config.yaml
experts_per_token: 2
lr_router: 0.00145
qk_norm: true
tie_word_embeddings: false
lr_mult_o: 4.0
beta1: 0.95
batch_tokens: [16384, 32768]
train_tokens: 273600000
Below are experts of layer 6 (counted from 0) of a mixture-of-experts language model. Rows are named router (the router's row for the expert), gate (a neuron's input weights, with its number), up (a neuron's input weights, with its number) and show model dimensions 0-127. Each number is 128 + 32 x the weight over its row's rms, rounded and kept within 0 to 255. Numbers have three digits each.
After each expert's rows: "mostly gets" lists some tokens that are sent to it at least half of the time. This comes from a sample of Wikipedia text that the model never trained on.

# expert 8
router:091111141100127179099078109079093146168123103155162104161131144131129105122159143124144091133152131099116145085103112117151147102178127107136153127126090125181092171120184115136152140168133101155115089118116087120144156068144105169190161141148148143122129123159133108089077103119124073124148123136090118126132075099129117130101138151144100133167108163136101160148110094115157104133148
gate0:060107129096081090133134154106140177126165104137117107129096086151163067142110106110076128116167177155178116128113108137155095152135080138041141130160054149174109188101156126127084089183124213086159117135076138123114136084122131131086098130078075118115143136131150161099099149106119126154132106158153196159115166047174124091134105170143129076115131094130095098146116073176164132144143
up0:139128134044131124140154109118060090116183107165134202214131075162171162106117161119080086148095111126166172144194126126111113154186143123143116124159038175109125118150129170160132179107083112097122098096169128138174085129120193157147136136073141075120173103122148054116176122142071082188104171127171165152099115144115203135154176115128106092199121077106101175141155113143133143161074
gate1:129080103112139155119123105086148149153117158215178169103124111131112138157130140135130175093112158147118097152127110123128093133110136146181110146127185167154087070077114127081109135157105130164161039136135163105078145092100104191074120171131132076113102123152107151126156114168109123122083125143119122159125123137133159054125145145119122190135124111156066144186136106175117174150175
up1:137144117106147148124116139080112157191109088104104097152143160126138108177129142209119148155147099081142164070088173163094146102151132127115144097132107169120125173188137154168104141147114119085097195112133075137156102163149166112118190147136106117123162123102173149152137082121143153109124117189150100152097131144136107159126048105151136124157175084124118163132029149106135114059136
gate2:091150099095112171170124114158141150115149042136079117097117121107156063153157137136070084109097172172143113091158114135141082124118122134141110161185123148169138091120134097124095160166132180089114117118149128113084106075126098081148140151139152140103109095080126142075146144239137127120176108105080148122125106155067134092152133074158061138190075102110100062175150077126080101170182
up2:106117095142106138128123135155099054166171169080159174157119209163128160086118101128171180166143187130117140189147140132152182114164182145169168128108131126189118117152130123123048163134129143134116158150117093153120080157082147155086147093125117163123066133145128105083095128118136128159105122129140079150140159136147150178160078119145131127103162169130171123108204130132106106093105
mostly gets: "Mo", " sq", " Railway", " critic", " drama", "า"

# expert 18
router:140120151150131168129102143080116110173143070161109144155154119187147150164116166154165054156130149098129148112129145145135106112179144136110103126181117190133142159118152154092158124112151063082090194120138157134146160121067103121174105132111139162168108166134125099129071103090183137112092108144151104079151083133103108130051113127112148143137030152090064123143104095181167078180093
gate0:101066141113155120102123120102154128086082097091122141162152132096150126137046130099148120144137129120121095112132143121180115135192172108122127098112134158109130112125138172029108098130120132107115121104088123107102139075112100135101084111141090134097154200098120165157135130158184068115083135073110120130196178107081137152108087136201068139173094143155136131113093150127192179085079
up0:132124079090139208125110119148129201105107106130164105149113158152125070121127137150153110187167102106123174129128203133125111126081102094143110142080151164108111134093143180160103110144152113068108087141085152141111142078159122114120086103105167076185167141175104140127149147094172129144176158068186102133109151042133120183125080126127110068157108128150069134102093128153136094087124
gate1:173119120088144147092125138207114096071105153125136176138109119119181140152099164109078098145165142123123089139117133085139142138174068111143171168098119079138124184139095106178168131180164094097091172127138105087104111159060162131106148098108122150176150162136107116132121079153084086153146151160132088122109118159116143107114130168130183104170137184130047170103147116128105151120090
up1:096128167174099127098152147117150126120169129143107137125159188076139109117082138105149197127124143083240186110118077091085110146157120146175143088135203143111144185215107122121101156152108152126073158119101095144128131141141125119132134136086102122167119200132134161195083089108143114123123120086061148154108124156074083111175152130135137131152176152140103166050121099076157153104115
gate2:113120108130123093115141083134082122121103157103127078157098183127105159167077167112153085102113078134149157123158057114093109083131108148187201122132151114143122104150118083128164112109070094095153096138004176117128140087083118116114140135096061158155120163153115141181201113109155087131119135114065130114128103102133138183108132151158168135141110089085179106172148132172124099152107
up2:133117111153175099122152130093118127136144162127140070105144133195063115041110146141096124110107118118150124112107098081078059117125099108147152071149112090165093129120110067152124153146075065215098135169089151120130170110102135103071196139095055106063142115107114126158123113166092119135162184124150137190113133120166123127078107134110151165064090129146119151176082198090173095090189
mostly gets: " due", " India", " China", " Genus", " Japan", " Pakistan"

# expert 39
router:117179126103137167124107180105131133152131119162156179187161166157066105104118110076150153117147127086156162115126129119130145097153120160139137125125156145114082123132137095109144136093182106167119173124141127146154146132103101123164140162147180220111122063129105142079145120128111168113146087139101143149148121089110168082074182125131086107103038147129086146081165058165138033134106
gate0:166107089074045162112108110185076121106099138147185191126091116141162152114102105122127159136171147081088189175069168106107072107139122168114121132150140172169180079159086129118104158087141151113140165119082115159149122133116139119082097066127139134104125110200088100094088101163073108146138142160140114113131119177160119106089091107205111144149096076192110052111070130117106190105176
up0:137173149137098073128154072155148183130102131158102105148148143122158167066140113144128156130121067120127151142193156118143109120091131183139106118121153116134136092154111147155181109145166125181123150085116096098122062136134115127141172158191172122116136133180187111132141172108150083130139145198102181118095136114137151157156153145087152115165100135084143182154139142113129129114152
gate1:160126100145154168137114139061149099143084109115146136138130181114118105122117106130170106102094143113145130109035155141114114149154128101152168103102184109098106068182151110131204137103129121135145160170142092087154095103132105116137127166134124182094163154135162133120141090186223122180130129102120118132104125139117082158162121165132109119201116083206117113153098165127069099087126
up1:129136101132138192156145155131122178100124138087071203172058145109165150161125156088058137101158171130119134125125162131177148087144107109125135135129123154102141151182077108108132133111114156130143140106075085103065156157107094115171112100097119077150134105109107107107136104114139163090189161093174108112161119168181156155133136121109123096201126134149141099113114145127146104134180
gate2:054162098083098144138118109135132092076101148094186117179116098122181116117125146178089168119137097103135131087169192156136146074104099076082138092192166116147116096112138207136098136093112152168165165147078151121130131153107146144116050148052115112202137152144157146129119126106130125121111132185109123116148130174146156121077093165137120170125082112089105151140191123118151141146059
up2:211131139110078095120082124098117093150097124163086114109119138127140119128111170114178128168153185104108070135148114112172109102128087114122146132150181126179089102143124126184134150134127127139100134184145106217165098139156113114152156117128087105158061158093137098112137157175105103136132110175099116178119173151107134139168125075189154097147139176070153103165098111198097097074117
mostly gets: " p", "b", " b", " m", "g", "w"

# expert 20
router:099114140127127142193092185141091087121135073145153100110105148151096087132095128111132137116122112052149152142098075114135103119170138142163158087123032170128134127163147164115142188102188082142136158093129149136121185135132132120078127104208125124173145104151156085125118173125140124127117123184143150109142107122068111102122144102112115176180039142130059135150155051092218087117145
gate0:141158137113162148126127148155104101149135130117065129101085115106135113158085154150126190093128079107159154140067095139107133041094141099153154106174179145110157120120115162151189156138136141094120112128109172162143192129161111104071115042106076107179170154079109141105178119095065133144123111152179169128113087091062136096103133190163108121172115095166141143124126093111139141153107
up0:178136091090072126149091147115066090099156144155113047135134101129184124153104163122169165136102111113189126159106109091125138094119114122108155142158093117148069129151164166120208148130119054107112148112096084163152141078127093102178119096109117125161160125165170122114075139157128142090138142141143132131147098154082064126107120129181163095195155141131213188112093124166160119130074
gate1:141145107074073137151167153141127157104125149131132114127098133099081113130082048085111170079075112133141195147109146129118102093103142078137155127151126130153123167072139134047155132060153159146157129131117162109142099108120135086188087146160081106133145145100100145094145099167112119077090157150163110159164182126104117138036073145155164052144128200173129061095105116093169150097191
up1:187121124132131131219113079128152142158146153122151168113150180130129123120146155117153147128135112146109135109142034133111121121119132096148150109121166085153108091099109169173092105150184146128150079141110082082077161158124077111055186121142070163122145122123129092094191131147156130127129123143118133086101132125125150141063128124099134063138160155159079165155147109157202104123159
gate2:100133142111103100134055163132181181051150147156094133134151186145169103068164141085109136130140073135073175146211118132123130140170169083136154083147165143088141098103115103157179130077186082028100066099113112151119099133111162070093043160126146130123129115162107138136129164107187120154100149162139127078114148122157146122105159142117146132195089149080120087140143075117170117140119
up2:149160058088095089154105128121145094118108153141165155097136164102116115093084116116120214182132164117044087169140115096110095135104136131151114102188112140144114193095176124162142096142128169142090109092127171110132200102170135108122151154152162107082132111088179144118167171145108115101088129125147129141129124072179150142150153084130132070177131115150125165149117090146159175163150
mostly gets: " and", " de", " &", " or", " do", " —"

# expert 12
router:140139128121151117108135121120051125152088075104125138154148142160123178137192101112138096132138115102088152080124123114139109135110151115135152121145116164132131125159146153044091081160212042187123122138096106097179101124107157191131129114123159179170163138143131125125083113099195137135132167152134143134109042153124154103062157180150063203088054157147149198089114107114154086141129
gate0:122126057133124160125075078109149108097155112133116145106151110132165145147112158163204147176121132132090134109139160146110171084171186120092072187171128100142066137127126140171128137093114119145193131143110126080144116132154147131178137120143093136126131166121175161158122157184139175142079177154167171071144180114142129091059158166133134151098125210143120125123145148153124189173137
up0:048092187072154099198117096163121134131122107114142186164196115149132123171198101183154104142100171149105197132156106136082063115152135047179150107173089113170142177141093162123148177150168103156173215118133107097097090167153126120077149184139160145078132115062140122127124171113154155090100116117173111110123190148162168116168116172143125143093147140131116117128157124145162063099078
gate1:120162093058095113100117187160137093163110152170105130104108160165153145116212141097070093114150119119126174140074102126090130138135095077145146102143172143112112116145168090114149133137106190184176143155137105107135144137146161181138084126103103161115140148116098203123154134163143139135132191178062107171159092131129109137115112109086071154167152113161094122076105172147115135119137
up1:138145116133089123161159109097125107114090153147123090123108079123096130126156054142138132050100114110090059107158052183160099090144132159093143118125120119179111081145114149153151121151140118073119142139141109175076114157103122100126108113133138125180086100120153148117061123186077123117188107071069109112178118120156043092128129219105122176063064140092117124157107124128135127178141
gate2:165102114113142109083129104198127124075122087081101164107144078099151082171117142130140127056162075141213062115131150159173133132129094117124116155148144178167106128120127184157146098106077100200102110079126112102152184126086131159132148108091118174100104152141133096130110079128149140165130181084143187114131067163133118078115124147092077131114094068129058075169058168087122100111106
up2:108172131105163069103115173170128106086159116139184130099097146145094101121159147127107140120128146100147156167113096114116137079084129097089121159158112112105102184177094059122152099128139130103101152193127116167082151148097145166136104116197123078141162115122134107158100100055124143126116185128104118142104124090092119169056127119138159110111151118114107163143104155123200126120130
mostly gets: " years", "|", " album", " group", " city", " life"

# expert 30
router:111047134127151155031088135108089079156127092108102100137143191207140187175073105104128096108181144082098103099126159142180112154178193150115167099103114183110125138197184114053117083131153093180105122125142106138137159161089115138111165157137118188118127109177148131090104138107134142108120090185135178139109152125122082114143158130117107146068101117176053101101137106196174075186136
gate0:149081076118166156114153121146113166074137124203116075196152140174141143109143088137167133157137107082095135164123125127158188100118183117081147115136151127185152122135126141058158111157141113164107107114180182193145104209126124132077143134134167193116163123166090124102117140080073189089164097152121142106121158161172139090128129099160187160127114158122067137092097193150118090113092
up0:085117136121149112103136093165113145073118175173139104172116156177123127156157165080151114133139164073129110128165131161106184122139083138134091141117088164181183159130103153084164095087149130095153091082114083115135096148063128115121123126085110155058146129142130117133151200109120170101221092093152112118157150086162185146134156141129149094161201118171171120156169112128126122121135
gate1:126169078124105143136148105059127153085101101144103106133124118164137101151114168058186088152094134114099077073149163139170097057119169097152164126119089137131141132145129131106114112131159097151102111125135131128133133198122127134124068161124166082140123153160150206120127093159155164119086180153116119160139110140153183144097152104106078154101140128165100097123098080108143157075096
up1:151113130111126180124224137027097087114175129084104123154191144116125151092114175144104131120103164138150081103100147167136137220169120099112146095141159050169196132109128143114105153143167085099143144108088133111129129153088035168144126098122127125172145072146179140176137093168176135096089127119126105124174094115156163126156139157098113138141057077143115070078125089118185150140107
gate2:176139120164147150137106096132088093115122047106067093109147145138148142093112068181126142103168194194134114120131106159136192137083110119146141109132154078097124141091143130124110157138113150140143091150159110093115106067131162068200169047119112131076139155160179124108117098145102191146112141144205204141110168085126135146153240147133149156128157094156108101143124137163122129117143
up2:101155105172093150126104133110092132139087101055138100143111120153107177117178114104178120136139117201070128130149166143113143140091085173133101176136105086132117139152197091093110153079165173151105171095101149116106107146102122167123164145158098148132131166094123121201130141100138124106111106148100133131151099164130092130166138136151097124136182127109127158145099129167096132154168
mostly gets: " City", " km", "ness", "ism", " Music", " power"

# expert 17
router:100113154081145116074094072125092111152168084119134128166116177139152153138137108079112128090187145089110157111117111117141082164163169115036171082129103138139100080114163168126150109103147051172099152140108149100140129154127124136139141189136193149185132112163125089114128130125100099032152122157187040163189050121109058158102125071115149155097115116105105166124102063105147120148146
gate0:117113101077138163195184123143097156108149087120081113122073130043068052136057133097118092147139140102078160131082109100120090075128146133126165060148092129169133154098151100146130124099123143081193093077049114160133101110119131136082120147162167143157121134141095101130137092104086161060040095101074103117117133144132123147160162099162152122108106107138162154112082146142125162156104
up0:122166141135142139122141150164117116150127121099138054139138127144211082109063149187146135104109107167126161189088129150165143154158113062103100173111052073166150195091141132068191159097118124110116091149085081098137107113141144150103135152102125193160077105107132122132167060132108179162140181161138109107134212168152144116125096138101147201107110125127146078140135180079081170148106
gate1:102129093090130167089163123148138128130182147122166117111141108154114102112151101134107125144152128075199198138148187125111081170115129171078112091114117147146134137166073060138132103110138134065097140155165158074140107110105153189200141130122107098157123133068076121127124148085148150099202132116085134139129099103155111099128143125113172139114107198136104127137076096091175146168117
up1:082152094141151132113132078152134056100134123207180113141162135100138103061159144107144103097122132089100148113140171160115105181141116169130132067103138099188129113128133159050117097116121103117124128127133166121120178111081109098127106161107123121156119097160141081123175102168125143116155068109156109165134026072177151136096126088052135090116159157199149132111159131163108168110141
gate2:124167164102108115140085171162077166136129158139132202171098054107130173095152098115189112177120170108142133125135155171193095126155124194128110126208136083144116125111109113131151130108083125077144124133095143125118140137178091160180089115081106129097068175167083150141117138066173205150121147139141166144113157170119182110139122095148127121165164140167133078071112163126141101108113
up2:174103143118059101125045119140137146111160130142063139132145119109126115158106168135169130145178199135208084129120153128222182140123150134097125126210104106142135135117125122094151088144157105103167122085098151172121183142088102102119160153102183150136116124124146173162151142157088075137105118106135161127136154202154084123112153120119118188189096139116098091158165164142051111099170
mostly gets: "---|---|---|---|", " there", ")", " species", " information", " song"